python train.py --n_experts=16 --router_score="sigmoid" --scale_expert_input=true
Below are experts of layer 9 (counted from 0) of a mixture-of-experts language model. Rows are named router (the router's row for the expert), up (a neuron's input weights, with its number), down (a neuron's output weights, with its number) and show model dimensions 0-127. Each number is 128 + 32 x the weight over its row's rms, rounded and kept within 0 to 255. Numbers have three digits each.
Before each expert's rows: a language model's description of what the expert responds to; "mostly gets" lists some tokens that are sent to it at least half of the time. This comes from a sample of Wikipedia text that the model never trained on.

# expert 14
What it handles: Inner word pieces, especially i, byte pieces of accented Slavic letters such as š and č, and sc in Scientific classification.
mostly gets: " sc", " spec", " Sc", "vi", "i", " gen"
router:133120134081150185093151121146098105095151111086086207140148100104103149189112128118163091085098129131119147079151153181147107090116102102144219100144105092167143099152132144175136113117123120095107139095184122092142146132175124102097198124118119078144116151052187190159134060125164098122122153144131155118105116118113116140166117124075117125148106152096090065123108133177206137077165
up3:153087110216153129076102099103188149089220142124124130103080143117144076116121113128118140121126124073147173140208098153157158156168119134121129130097147107110095109123142159133107188028071116090110148169168121086139132099153083173141135183135155153123090115142136134123123149076106109119089137100131150122107137116108163097221147126119077150160097134101128149111127166067082130144166
down3:126117112180119107151119128099146126082079107110161127081108122139151151112151169128088127148102157086103186138125084124125177144150099107127154156102171143197087097140118171148133170156123157121105086106148160167143147065163136180148092078097115109161130115196153127103089080127041123096119120132102059161130072107151149098140085150077150094156103069144151208127158176128074149116079
up4:136087058136120113155145160131123115097159190157078147073102063089138110097181058137143119097113168107121093124138089172179144125186151133125130181091142157103152108164102115145147140034144171085123114107163095161147119173164135090168132063101116115109096180072126139133134193126092093084073116149099115094113082115168100138125056138108160131152120159103155131112169115141150144120138
down4:113157196141123143116142165116113162169147089112164088164117131138134103112116137141164143107088077128132137102134146127082076113086129091081155166109139123102120113106180131092104118105130118085171193204132132103160110103139113192071122171116114155054107133176175143179111106114096097142163206125049077144109193141140170137168167121177077143115056145149131108116125078106129145145134
up5:158091153130108107092112138160182139148102111156034118175175126149154171109124135095176101089093070152145187099164161106101113084087075151154131179082108094124104166140089171157140164127054178097113156074155107042140131135134187156090098091117151133168123087120151101158109119116172077151136128126127114152173113126120159124159113131135164077123126088119147187162134099146157158102104
down5:143160093140162130072102135096065151146175190179146099145116162163105163154121124063179104148121208163147111139151145137168128169154182116124090045148167124121236102171145128152115182138057134081133117122126129132133141147146104112150114113118112183180144145144082116079142146174093113084088117125114125157141154141135105172173148126104163084106174124144118123161122099090171159117122
up6:100167129139152133110148097136150088174187088127091181075100154099120056138153165173108117160132128155092161075113145167160185127108142112130155164114107113164153122055095107139132197169148068144137135170118126133116099175149134081127171128068143192106150140101156091128085134149084085119079167187098142110136162191089116139086084170085151123080165151164092120121131150154140118105098
down6:139121149117115141135222104027134092153165181176174151101130163115180077089121140174166119189124117140134141117142118111188150102128106144111091139137089146149088153075056172125175099166150136085081155126140110116153127156140133206183115095122124138100146153151173114143176093149116147113144150124154163068111104119175138178121106201073121144117115150106146128119147122149137105097081
up7:095100095062112115074149075136131084136192135143166115081088117069149112145163134187100111157188138190097125124148130160192137112158129180104116148174133125124136154148140123157079190081146183112125127182154105114109139118127144142099169138111125098121066195086153105157119058151114122140128100190115132216100141163132137151100145139181114134122102146088147094094075134154154111155163
down7:179164122109119141153162126119135175185154071119188158092154158186175100167146086147158111129118097138172125123134150159114136127099098087106152099092127113118060152178107124162117157069110175116106138120170128150075126158123123111184105130164158159115078148137181124079164101125181144150172067083144129091062156107085131120108114108174151096133140117151109232110114153174124067131148
up8:117201153134173166101135101123116096132209111121093078205111132113141134055222174133095136128130147117063103159113133169134135162155155130141154053081111182147130183134121153087101067169070120156112106134134103187138122099076095120180172098142118114135077144115155121172153133100142103100110161166099093129112061160147117152075085155146150121106123152120133126115135148147143145128134
down8:132135225189165121125100160146121127178126155170063106176151143116125114138090135136082157126126110109122129147163146170145178170118112113177177059100161135129108106099130123118161063119155113161098197145095090177083130095123139185126106196189145096121155108142153100134121095122086131173099151108144151127160091122066166135125134179135169115113109114137182168166119122173189116096173

# expert 9
What it handles: Function words starting noun phrases or verb phrases, mainly the, a, its, their, was, has, been.
mostly gets: " the", " its", " their", " has", " been", "The"
router:093108138084106114066199141219124111074110130175128125132134135117138134114144077137081129076086130058142114105132166145140116121122093181087200122152124045160140131108125163123069098125102121094057098110137092090125104180158102154116136104142094135084139156064129069123113144144086113073074096134117124067184090151112108104113129122115122112102131131173151087117161120113161095122163
up10:144149117134051141096109184159096102066094149118070111128076160109135092117184109106148133127034157108110119168167150118152132137138111118128119168115169122120090108119090127137128178108085148146140144104125151028133123157088149167191138093080126142118130153129149098142128186101102109176145183082166153137078170062139132162079103163091104091109121126132090138099170175113118121064124
down10:130064133157140118165137135085155121113139096085134166151150132130136106089137117186132081123170125145104104200136119125135089107145160135074119127138103168132116141161073134166165107085113071138173123128119182142095183160084055090145179140101112100089108118128195179109085118092102210180092133152136049119117103116110115141123118129120093172086138174125184109055157077135138146148108
up11:068150185167096134079100131090145110105124078062113109144133142094097112144190118132132187135187073129057135153113106151093148103137128143161137108146095146175208127164104109146175197165109138121172097112133173126165157146124075155083131131161161116065105115085154092146079124123175099058111119154141103119091102119100139111176139139142127114129103176193124108151139112141066137092162
down11:108166088093119136099112088118121099133144088102100190084108139179173163123155102115103127091171134149150065091148107134143134147149111094091149167125148055185093121121110111117113080129130146136136184093154052094105084096101058175121196119102094114139117175177158138110174150118071144190136118154056175096172133145097171135084111096202151137122128136121141079118135142122101106145132
up12:120115148109122110140167146165144192174137100174142139132108136091171072147174051091134086164112116176080143115096159090195107141113062133152160149103166164121158135117145159135149130171093103114181116119077091173181104060115089096088116166140130112137152179112151100144136139061148131157187098168110137113185172133106150084132121209164126087133123096145111093101107141161123159109159
down12:119099155155115140131039146143115163160102162141120134097150080108105139124089165132169047109144129120108075152144065182090134083090133121083134132146179135169162124172122146175143141109087178149115170150172092079184119149069181079075145132120157110142109134129137134101175198158173113107152149094120112142097109168122142132124139062092085155112110072070188138135105094142105133106147
up13:060136155132118148062097106160089131123122140114084152182159142107156067094162085168182123123059152144133165143174104142124087114120053108141151137126095160134104145116134150103127131134134138140073073083132086116135146137119103133179107188085161141180116089172111130168111127110083190166079133168081090175204189096067132137097122081104121128152100117101134124137166101131129088149163
down13:082128125148098135146146089150151142140147145094129146178130104114121074104124157111084106095097116145141123127115116176072131116071088131148128120099142162097153119137096170109124152173098109117152152133151119075117128162072113141183141143159050179126127135161046159141170115149144075137161066147097133213124099055127096049110088164132091162081109183160138117117172088132202145108112
up14:079086149101159088065139125111139126141157138062119126049086136084145149146092091114129139156124092146092128215106115118127109135121166128108185148099076123134112147153151167148120124159156089154144139105151089146142153097104103135077070145145140131181084108071120101179070172060133128161115181103099089121116082122161128184147141139094070165088164129128185114148130140167156099126199
down14:151128113073161140163106041166125078123095102163070112101085150130098104118132125153084133129175115106139098124144132055136114111126114151103075057089065099132133094054160143124100143059146196121135094127106142128183127087119125149121126164080113063071098143143084118118125114135146103084053100112117135148107112086128077105110173123146143210146131105122158120129171162119145164146146
up15:124156110029137132131203185169122119132133139127145150211148126180168164164125153137141087181084130144109119139092088116084152174126170153123140127103127112120128186057145138108107184143103160154140121113124134142085118162179113161098223125116138120095125088134105140094137051068108079109089128167098137125109118154126113121127187168161113132097173144113088114141177119063117118129110
down15:150076094112091103095143112148132132129100130169113126173132080084093112091090141095101137093157114131151096124168146089159056088123145166093102107159130122163090163129076169123173131089160114104104166114070139159147163114118139118122132176165115145130129177069051112131133158204111124130087101110133109149134160090186119171098114108082152219149102132107145128183139123172159139076210

# expert 13
What it handles: Opening pieces of words like re, con, comm, s, often in music and film releases, such as concert, reaching, role.
mostly gets: " con", " re", " comm", " col", " rele", " s"
router:149148128130075113173112049076101087148155121178193141162138146160128160149093132145066165110114108147142124135114167123103075126165117089082226118083177095110127127103134107116134103129140177160142146110140093136068124099121184086135127155095129107162133153077163183124152119113058123094140142166102076131136181122093083146103081097106148121083130150109117143159081132047091126120086
up3:075165145084180156114143105123091098148149174116145159101088157187116094112121128136124154114097133136159052138124116056114151202185114132146139124110185090143095108124067082108092103169106149185110134115169099143091089171128121116111082092148106138077108127116087099129119099112112150176159041132163162163075117100148084099067065114131166130105124088147065139140140106095151132133139
down3:154125127101090102129166118101121181199077170100108069104159179101150118134124117088131097176135126074110147070095124115095137083149103133125072135064124213153158195105103148059119166116150165140160094107178135095105108062104152131134152140153136131101166150141124154128182140087111095129105189142171141124119128116087060121138125068156131168131088100168105125137054106149120155133131
up4:164082193139156178146154093127137103115145128158117162083104138154139151107153141140144130163067157107146124088146162117166105090083152108132145091126158158158101066105132136118107123162164158141164159074068169058184114076107112135095129104104097115158176134111153110089133109065114127148131126034162147144116096118087119105131126172161163141131218110117123093152128149117163034110074
down4:097144116129174145124087115119166084156185074104130114103162142152149102136161091094117071128141138089159113119120104138106099114062127129220149066145178109135120097167090134142071139139077096082109136106144123124199159122124128159164178168203132150077161101125150132150106084071114184176153154120149148116096113154123094118091070101138186125088129193096149125173151142122100109175120
up5:167100158156143139109056156143138081120127094080115082164095138145126133120138161123120073141150124083091089120163131129105183083106124128157132058086098150117063122141139131142131143137058149104161125169137135127115111106164099139189134114173152136120183146169155065112094104107102090119176193144206111105120189119079077153133165082107120076100081145133098139148181113128079085164169
down5:170123092151156163159084105148088189135130162107115122127158113151111099131112140107139171124202129114132165115165125139056162102124093107130144157071131108149083121159118128187117095117119136133106170104087163135144067095175086144119133166063127173134126171159168143123037087098157121145144120185103033094085141149134107113209161118102142126109124161112130156155161086117088192151129
up6:155054126174176100201070113168077138121109054133145169130121130103135157092097103138132125159128183131148153154078186132120079102083115122113114134098157120107122158132141096165136107083085095145119074122152105156175093087151159069102190173101134112165169163145132143157069174054058068099119128080118147153091149123155108142113134120183118124182131139141131127099143150110106136131141
down6:141095153167099210148152153119151086186115111136072123088118148078137190123165190111118112093109115205066130148128142155086131113123121189132123140134161154057113117155087091206123090141083178099153169101111152147111093141116159141110156068142117186163129084095125147128155116168122128124138172169134114169100081126057103181110118156157135103155146121117118112090166107155102080110136
up7:128108178128122146157133135080127097146152125115077181059147154116134168164085234143078152110141028121095104166136103162090116118122158102120201137119126086113104181129109023091126102125165112156117129124171086107124111118100144144140128199161136093174153110110186067091131167090116154120141129094120098125145157133131089151138154173139126129137101136130131091164096106084146129162126
down7:116202081112148087149089098150134069128127069077178122157090154103177121140088132104174164126167095134141185109123121164152151176194126141153120106134127001118149152135120125076120169098147164088120129147145053178133158090141164122138158175074126113130113097118136161155134092160155127127068135097072204151128118112088129141149151131147121147138150107158137090122120140118158171142109
up8:158127118121074172153122115118083116114125144140081087102096125172142189189136101106121086094131137073102142187134136107092135181177084108094170068087157148056082177128132126141101143137146134087126159088169137165106105155170079141103119158073107167167125159114107171097092161170099156053112152164134125149158152094068136124171135090108182123123121141112147119179108197134155115100096
down8:117076169151070111154117187136105149153096142136119150076118179146142162096105192156106107139139125134124150124125183107123138158108135190123170138072127139037099155104140108095077168141192072152139126151118093133071144171135187108127111185126111111128149088151048155133166125126131156145111114151105133171204144139149127130140182090169140159104128108031128102097116109159155143143090

# expert 15
What it handles: Word-start pieces, chiefly n, o, le, ro, ac, such as near, nor, nights, other, non-profit, navigation.
mostly gets: " n", " o", " le", " ac", " loc", " N"
router:122110153087054109111123092191093101182171173103067125063111154115092123074114125142151145115150130101203128079140177124134133163127165173114162102125144108104108101178095162136089141161096107151105164165146199168112130098102149158116147067103097080125092129117175159175090122088095151141137166156115158099140115143159134108069122144066133135152163117203122153147104198117142135164122
up3:191141153114088161093118109153115080156104097147153160094169120083040150153181149145110137077150079081125140167123123139139105088160162093089117092106177171078157139110157145141091112143136170125153118200073166128101151088097105127112161145177131115127082164086100159158066120103148135174119133053095116106167116171197123127085076140139111128148101133147094131146139079180128129088105
down3:142172162096207113175091105120206181091127147088145116089183086115152133092200130157117158130141117168141117147111168115159195182069122143177158138147156114143077128156150145110175126117136146206161108074148098083073180086123136118047092137133106150157118149133108069136117145093103163134135135155126138117130086126116163138116126156156167122156046131107149115138159112136176116130133
up4:126148055158138104104116164166141116124165125125122113151110140141115154142162134151104060108156151155112106115152094153133067141104148132126170136136160079087142151065113082096029171111138068160135151099132109122101084134128134103208150136096089185105103132068127084149150136078139089074166143150127139108095160109185101119167136136132120090071171145102097146163170191173191117092105
down4:096108147166190156155124122132137124129166103094117157152179143118113160154168126114143138143145169120161096154097070119103111126141099111122117141100054126183070163093142144056091185145113123097133109154169061171096119079212121121118108112158072118118053114131142134112127143134171212200168192129157106061128140094120093112050145114103160104124156106137118149149126124116144118126123
up5:124169122130097158112112147194102140128102155168152073137115101151095162167116069117095160130120148114117082131125154119155203134114098081114108151165139155117096114123098113149189069177102130082090126117129123141159155112180093082144156142141044097118150135147126167104149164177124099148183149128110123094158121188102131081126156137108141178143154091145099089170074205069096114075065
down5:104177110133120139168152098076112219172171122093113119140160145091093087167136171126097088162170097105156073140084072128119149129117139191114114087184159112105138089160154114141070156161102134108109094121136136133146168076101077121146197069109117101102157088208104121089165072127139097112154122122121143175117119134118095142129177124147123130044114152154122076111081148121153141164122
up6:111132094038102128104129120181102134088126152139135132123035077169124140168091097174128105088108095116152090094122075110145091089063129193115127136143182157134112145112084115224124178147148132161118076124122140160126154117136135149110128155086134101118122167070128168159186147194128120108152129131173118127114145103140088151158126135196099144076086104151119145121108140049137150165113
down6:123188151146132151131136094132142150195139100165125106139102163187098169142076151126141106111096107063137106077085127139117078119123103114146130076133125136171127207198143156117127087099154116095109130130113118122102092127139117150160116128139152104137188090079085185156137145158106109068134136152169198203208066130130172105167125178132091183119122121151111148087159139123064142147152
up7:145125127085096120098129064199135131145164056142130137170122111128110109120127174142164160102125089099130129124131138177123143111096087094059142092088127166102147204104132137099165196118138088199130136158082178079097133150138129088158102048091074137138132099058126107130089121133123119185121162126144101168122086150131126175132105103104167189132151154175120115180163114167139097133177
down7:103105102157104124151124134107128187143092154111116114176139156162142145052114189094101140133095124144167147146139174065090074104108163118126189086162121143144056124181096131120127148120165094045085150161129195155157101105101132168117133143141145100120163098118154089133123110110148123056156128110169102145084063133067164095176110141115192117137120134148088169071083106088161130117113
up8:119152114152075169149129080155149173159138204101113172146151122108166194101149130122097195072114126109105101071125217096114121156091114103189142148090167105118119122124107134106131103137100103115086116132144136092146152073130082152162175135067080081146131118114169111156117101085160158119077147140108108130086117221107089101134149157128110183141165151151124181131116102180141100078120
down8:133110121165144121121089137142164079081142096189082146149107089128148139102101148094195107157135104181147166161134116137118120135144134127080177120154082069135123150114094154104090108113144104121107163163172125149112130221097125123101107105107145080132123125162082116135212152120151109073174158036146080086160149120148127169101153131099072115139148145076167095166109102106078060156095

# expert 7
What it handles: Final pieces of nouns and common noun words, often before plural s, such as ack in attacks, ction, ern in concerns, play.
mostly gets: " play", " part", " work", "ampion", " form", " film"
router:106147175176118118098114160129153128098136148119159117104080143119075154145058103138138121114073174155135094132083145138132151126135150143116150128131031115121055086049107110168161139104087155159128082074125096087133145155134146171076130085146145126123122135122124140150063128088045082110115158114180134102191136160106050116103082144124137083126106101148087138111128187116117178106099
up3:123128151159097121103152138161133120126165127117120123099222161156159202115119145163152157135101183132101133107167163110132083133147170109122089146143106156141073129174173175107115082063099145207168134121142096120173096088079109180129101168079124140117173162144175086123150079132128111064166156164175154142117164133163105092160108126110139152152144159091127116094115169159083071062124
down3:092115152130122120101155119195207113106118103174148167142143148133095113156104166126126105107106176093169163135090109127130175116072156181136105175109095128116162137120124172120120108166142129150108092090234134116149103110119116179138102119086092151105134128136120162185091148114150175106124114153130111125146182122087163093113098153097162122176119138184140114095127115067041087065212
up4:100090141179183125121167139110182117136110163154118155134150165127109207116121107192126125113138161081118119092120085147153172059129110153104155124111161147206171080143114158154146082092110084133149150146170101109197076127149075121092111112121128220082143090116136101193174140148075132150114111083134148104160105100126119097166181145105090145152138130154137155090134120137125205159143
down4:145187123116185147158092117097123096179187086125136172144100106138130110129109151148120189143201100136130155136132120135100157089170092179093113135172125119114191117125147122140138105136129151134160156132222136084158101115125151112094117173130139113090146172179118177161128098140140103133130133149077120146088129123083150159096118203124163114137050128134080118102115082131076027073087
up5:109068135107135114123151121167135122171145177146165185113090182125073139130128136159106158132097167119172113108150138117117174111176140175111153137150062099108099056085162084098175111141203120151163088162180209167137177107122141111104122153131101166111155136116118131108132068148098085144183140123113175136139116098095117113069191157150087185111132139149086167162119150149070128138171
down5:152157134141072098089068123135145109102140122114175091118124068155128089153148133082094112123142093093128135126141143146180112117091142090135095084112116123126145114156105198116160116165162119137148051169180087156094099166091151111140127105156076171146175073096123116106088182151112062181071151103169159154189104127114140163151125194089141132152138162125034114080145101109147146101127
up6:127117177085169087072175085130169084192069191062101120102187156137172106133163141134131118123102108128164122136169092175128109085128073143135077182171135136108157131104112122141171158148099090126132148120120115113072164190097164153090135132181159101125120075092139063133131135154151097142106168148137124123037162126165113088109082092144111150093134107130074130107153119143170128099094
down6:204159125129085174095141169124104100135150146157142108165043096170136165146182089155146158147165134106162087088163114176064123156089114147065145092128127139147148126094191180082131165181097099125122095139137116147155133150116119152170069119111189149103081142153205124133144085098084142093085089143125098126155139123133159180130117142075165155153071141112149111125092108149095141134084
up7:121135172132094126124113173096118096066088136130137125084122134133061206179163130173161103118129131142131128160130145156090080152089115162116121161098100135143116154130132147091091091115162093085090148144072130124162140073104062140105103104170135156086043111126184096161084122122125152162086117110145130113215149065145081079159143107072107153114150154168142109119187143162176157098140
down7:173089151097145118196136085138092075156093175174096158079163084075168094097181105155107112128081130133109093195168165070120099106164072148107066078127111084116135168150091151127139159107110106083150175125161123123164151143079164118144152136093057113102100132163145112130184090118168131121156123100097136135093112153117116145138086182119165174140120195153119148124128070117143157107130
up8:109146102121135171099143127093109065109146108139114166123157188071133137129165105090127153165151109124103136096102060096133120237113176104095177107108079124065065125094152196166147144123159104123082093098182108111096085102111119140129151132069130190115158164117095116110085206106122133149103126148095119096160134153119162157146116153094175114118144194171091148154139170110126113103144
down8:137086084112149130199082096104113172134107152182087075127106102135104117120176100133113119083128088105061096129165124151159185072216144078133089135095138157127107130139149050123110071118101070130155127147087180192171143129107085097126104151127101084057165127103075117146138145148142169166128112118118145158137111154134155090141138124152098127111166120103117146109110144187177139187101

# expert 12
What it handles: Prepositions, conjunctions and modals joining running prose clauses, such as to, of, which, would, and the ending of always, then, now.
mostly gets: " would", " pl", " they", " to", " which", " after"
router:110084192075134074141148195149106123137131112146079121106146100136154130134104090135152140152127193039143132105083149137181074098144162148118129086148105084087090148062119137108136137072099196155123117139111129143087137176083109137145124122126099089121147158170137153222124108141109110170134125131075126118147160091127105136127131139111115108090131112076119140139107204154216117194101
up3:086164118161096130096082121159142177097101117131139087093129119091093098113126122160118094137115108120184103090119173093145194115086104102084137154114151094105147127147041144119098139167144078104102106124179109099162161109178161109151099125197166098130089185200112159190108168120110101098091140167118134141149091123154141111173167129133170135119111179144177099147164095148217112083096
down3:131125178106089113087138152156108120099090139097061138147124168097115162164147148115123144091143087135141230114077086057128147124078095148127104126116121135167084107101189184149083112115180192138093165122169129183164128111117090124164134124160145135115136131140067118148117111127119091043087177112108159111116095130138089123127088083130110124108122223155102085087165154141132129163107
up4:144074176085173108126125130154121138137129164167085140130121167095150127075065138120120097170113123094128066084147086148072044121124135114111154113139134109155115175084115122104121180180079108180165153055126150184149143143121146170136145120122152147113159140136128128230115166196106118146103085134077102084110119171123091129153135135123050119087135132152098109146078124144118066149105
down4:169146114108127099109129114134117183210110141085133057111097143114130173131159120171155122158144126140069122103126176134157114172161111140165140115158218142151163150141111079106181100130155161135146128130153105045145162122126115110130123137131124156065152081130108094102094088081114105137104130105088170175061100016114129145152127148137115208162096184098102137128150105120123128093140
up5:110161138092089101151107148148127146054133105158143087142068163134095148138105145226160113175131090126190096134131144106106145101145178161108180105144156040138111077111111125161117120116168090111117137167171079137136171210173111140102105150155057109124112121127093125056086091157141126098112134119160150140094117086153152104101123054104134124124107164151143122099148126077106141171173
down5:190192099144079140075142106112107108152142112120146194060119159077063087148136156114118165128098088119104114147166131168129139063128089133144096097122051131172122137114149160150111131154089070189155094133088092105128113166102128154122107101113128193112126093160133145125127176061180158145117090136118131174129084161096123095172152176161098143148081140144086105108156093171075127101152
up6:136099172126160122149129085115128139125122093146145141146130142168114078166109110113130171119093118173145119041135143076142090186096062162119092132136162112106133157128148122142095129089088142073082126134117040165127130158151119112167087189112116061134110207135176179085119133152055098160200091146121097120134139163134154188101134134168094111114082110142125106135063159089118146107098
down6:112163209145164094115172118080180042142142099149152126129159090107135135068114178102098088170109115146116099072188164124112179120149122129155072147163103132157105122138080147157134125118084096122132127121126128110071131146163116095121158116102171095126097171097198190130136105091135159100111150086156135154142129054111126109166086131123146146116147125179206135116163115052108084138097
up7:131154151142116135099102134125070157156196161143148107083104122117145135094082072146121167133114095151113115131090166145107093098108124185159123166162134168182133107149097161097140072190122125100050124117148206120097105052142100116114088115085110134156124112114124157157187115097113170080189168094163038163172144137141188119107139123090106150113123173110131178149133096169137100129132
down7:194164101147134132096128144145111118150169072174113162126105122153132179087125136100106125109078082133058142123118116179166115160166159108142155122155102147152116135146117115073110111068123131130127059092113094110207126159178160151084139059165105137148132110150044082098144109090182123103113132168098198092166120137117118129049156135143172179082116145175126128117139118094108175146126
up8:133136145147164046067146158183161160114146122170103150098141157064137081112070130127092166133119148108183165132141123166060147115144131108116148134104138095103131067080137113174116140167149144117107075112090082155110092172094170175104122123128131143114082162212111207177086144111149155156092091095149113111166114113084154144097153124168100147147189131138125161092121087109079091139137
down8:133117092192148166131086133204129167115119066093119144142158078093129177086103153135151121191146131151126121168135163134137159135160136117154174075103173176138134137118154107152137111151207125120085155125102153157074165134137137104134151155102127091153076095126130152055103178151203089143087174108128092120126104110184150155141175108198092116129179178128102133168139138124107112057102

# expert 1
What it handles: Short word pieces inside a word after its first syllable, such as ff in ineffective, et in determined, ar in married.
mostly gets: " en", "iv", "clud", "ubl", "v", "qu"
router:184160121151143181152121090100198081084132134081158129131138164164162088136112136089166150108153144080125121089112185108201143129114110099099107167124173124145081131115094151170155090133107115152116128109189129089107118152120143166116125092185144146144105135153144103153095162063165085120090097127071121128148100167040159103113133146089187085095135126140106184141129187106182070164148
up3:212116139098144076123147104130078127124163103112102097091093130153093168151114167133114115143083173054090092094093196088107158152127117126159134141094182110174146104107115093133099170106126176121133095084124168087111149099121175149095172092115144055096042133161118152124138084123172098056121130120128161146137124168073134125166153142156112112120186176136093100113132180083131149150103
down3:152116163063136110124144090114135157123140162113138092093113098130103171077114157082103064114086174098069108147158196151078120130099138094147152146098132146159183103097087129106169079075114132165142102055148122111115121128123138103111082066094134105159136066124130128170091098172151114086181136095110123051131113154077183128146097119129113106126154129053120078088149102105081118085135
up4:137073138102165199148150130146111119106165128110104143126146173115181152144115135117143150187070195222099131123043140157072125161164165119111109173168134079138154105110106168143110068152115136141130141085131123143167137147122140132072139102134156110109077058133088178137087115080101138112127129158109067103123146129112146125120132101186131085109095088158071124132108158163114070137065
down4:155095113173164119150153170155180140111115103158095136180167186116108139049139154110061095138076155145161130136182114100073149083138145094122143140088092132106082138172152079167135093081114179173127044115135117183130178105126157171142130120120155104116099119083065128149076124119127146095117128095167117105185142144119118137179174159167088115156158100142121133185173099114122108142079
up5:136081101207097114151115114100129165129157103155139099136079119172167122170078156143089089146083115145149174111098141119174138131147116063189163084113164094204162136109107138125143105092161097100111141140129192123098177099116140181123140178128160117131063099167138170083112120148141071064102071069138130115166150145102152110105103135118164153094147142140167160143148170162136066133073
down5:150143061125203133119133093102120143135152117137166130084130158153155108140184094124093154186166132110135164189038094152091156150124122144147109125106151138189145146132148149182117183116133099125102143152157137066102163134054140134220128080139131098101095103134082145171167117158126132144091057137092091096151114138128222115125117160057139185125112119126129117150141094130132131117127
up6:114144134140128142139119105109139119124127095143111120045103063099145171202130063116065074119159107114130092141197153094094119151111164097092127131067104117148133159101112102127093142153117150166143138123110078141148063122149080152068141176114185097180188106114153141110136158131156066092064146165144161103148142115188131167127160088082168122118122148122185158102119142098168079171128
down6:153185135135124137176068132136150098126149124117153148190159135056132173147096103132114166096178131159150170142066121066124137150127155083125103126103103177054109161184057158168095142186191147085085134122092119090168124138161133132130177137159125122116165143161102097147134120050103140144160163154150162163109125114128128121110165131133087144105160046134145143096107101141109212116123
up7:156114138163110191109186171119109118159112140164104140109124161109126122175187102035019154101135143105097113107137082146153174075122092096167112116146142105059084126106162132166094166146175105178160084063147137161118166160188129109130078122142153101161151103144162071146142118145120127087120135121131152167097136094097175161153063134120131169134126124114130142119178158130136098154092
down7:179075181113137085135172112153165180127071187175111121101143127173102068093153157059102138096166092119092112127175147125074150121164070150121146118091152120147111145126099131116080119138121082087090168141181095155120116093122081169146163149117161087128095097134073162152102077173121115076125099128166061091110114103136139088122124163158134143072109105113112096105196105121136101075135
up8:088109184132123138113148110141205133110146109135069061118140186155134109139110154098105085147160119118159143115070093139204151107109144188149148148149166167148170174131107157126145148108146125091102165115126107089160153155168169101137105175191148144112108100104194137196114097067137093118040119120134093169110134113107064137106149117149151098158182136188111152152108118141183138090144
down8:102146146130088155105157130137069136174130079136087144103117144073112121143149069084136116161083182128149137095101152125174164164094094187145072168138104117123170169085178078167184105131115170104087110151140072137063209091139114128152134117059116130172129136160104181147189122128184073125107121158133153099168129098112134124104131109096105121142083184159172142147139081104098118114145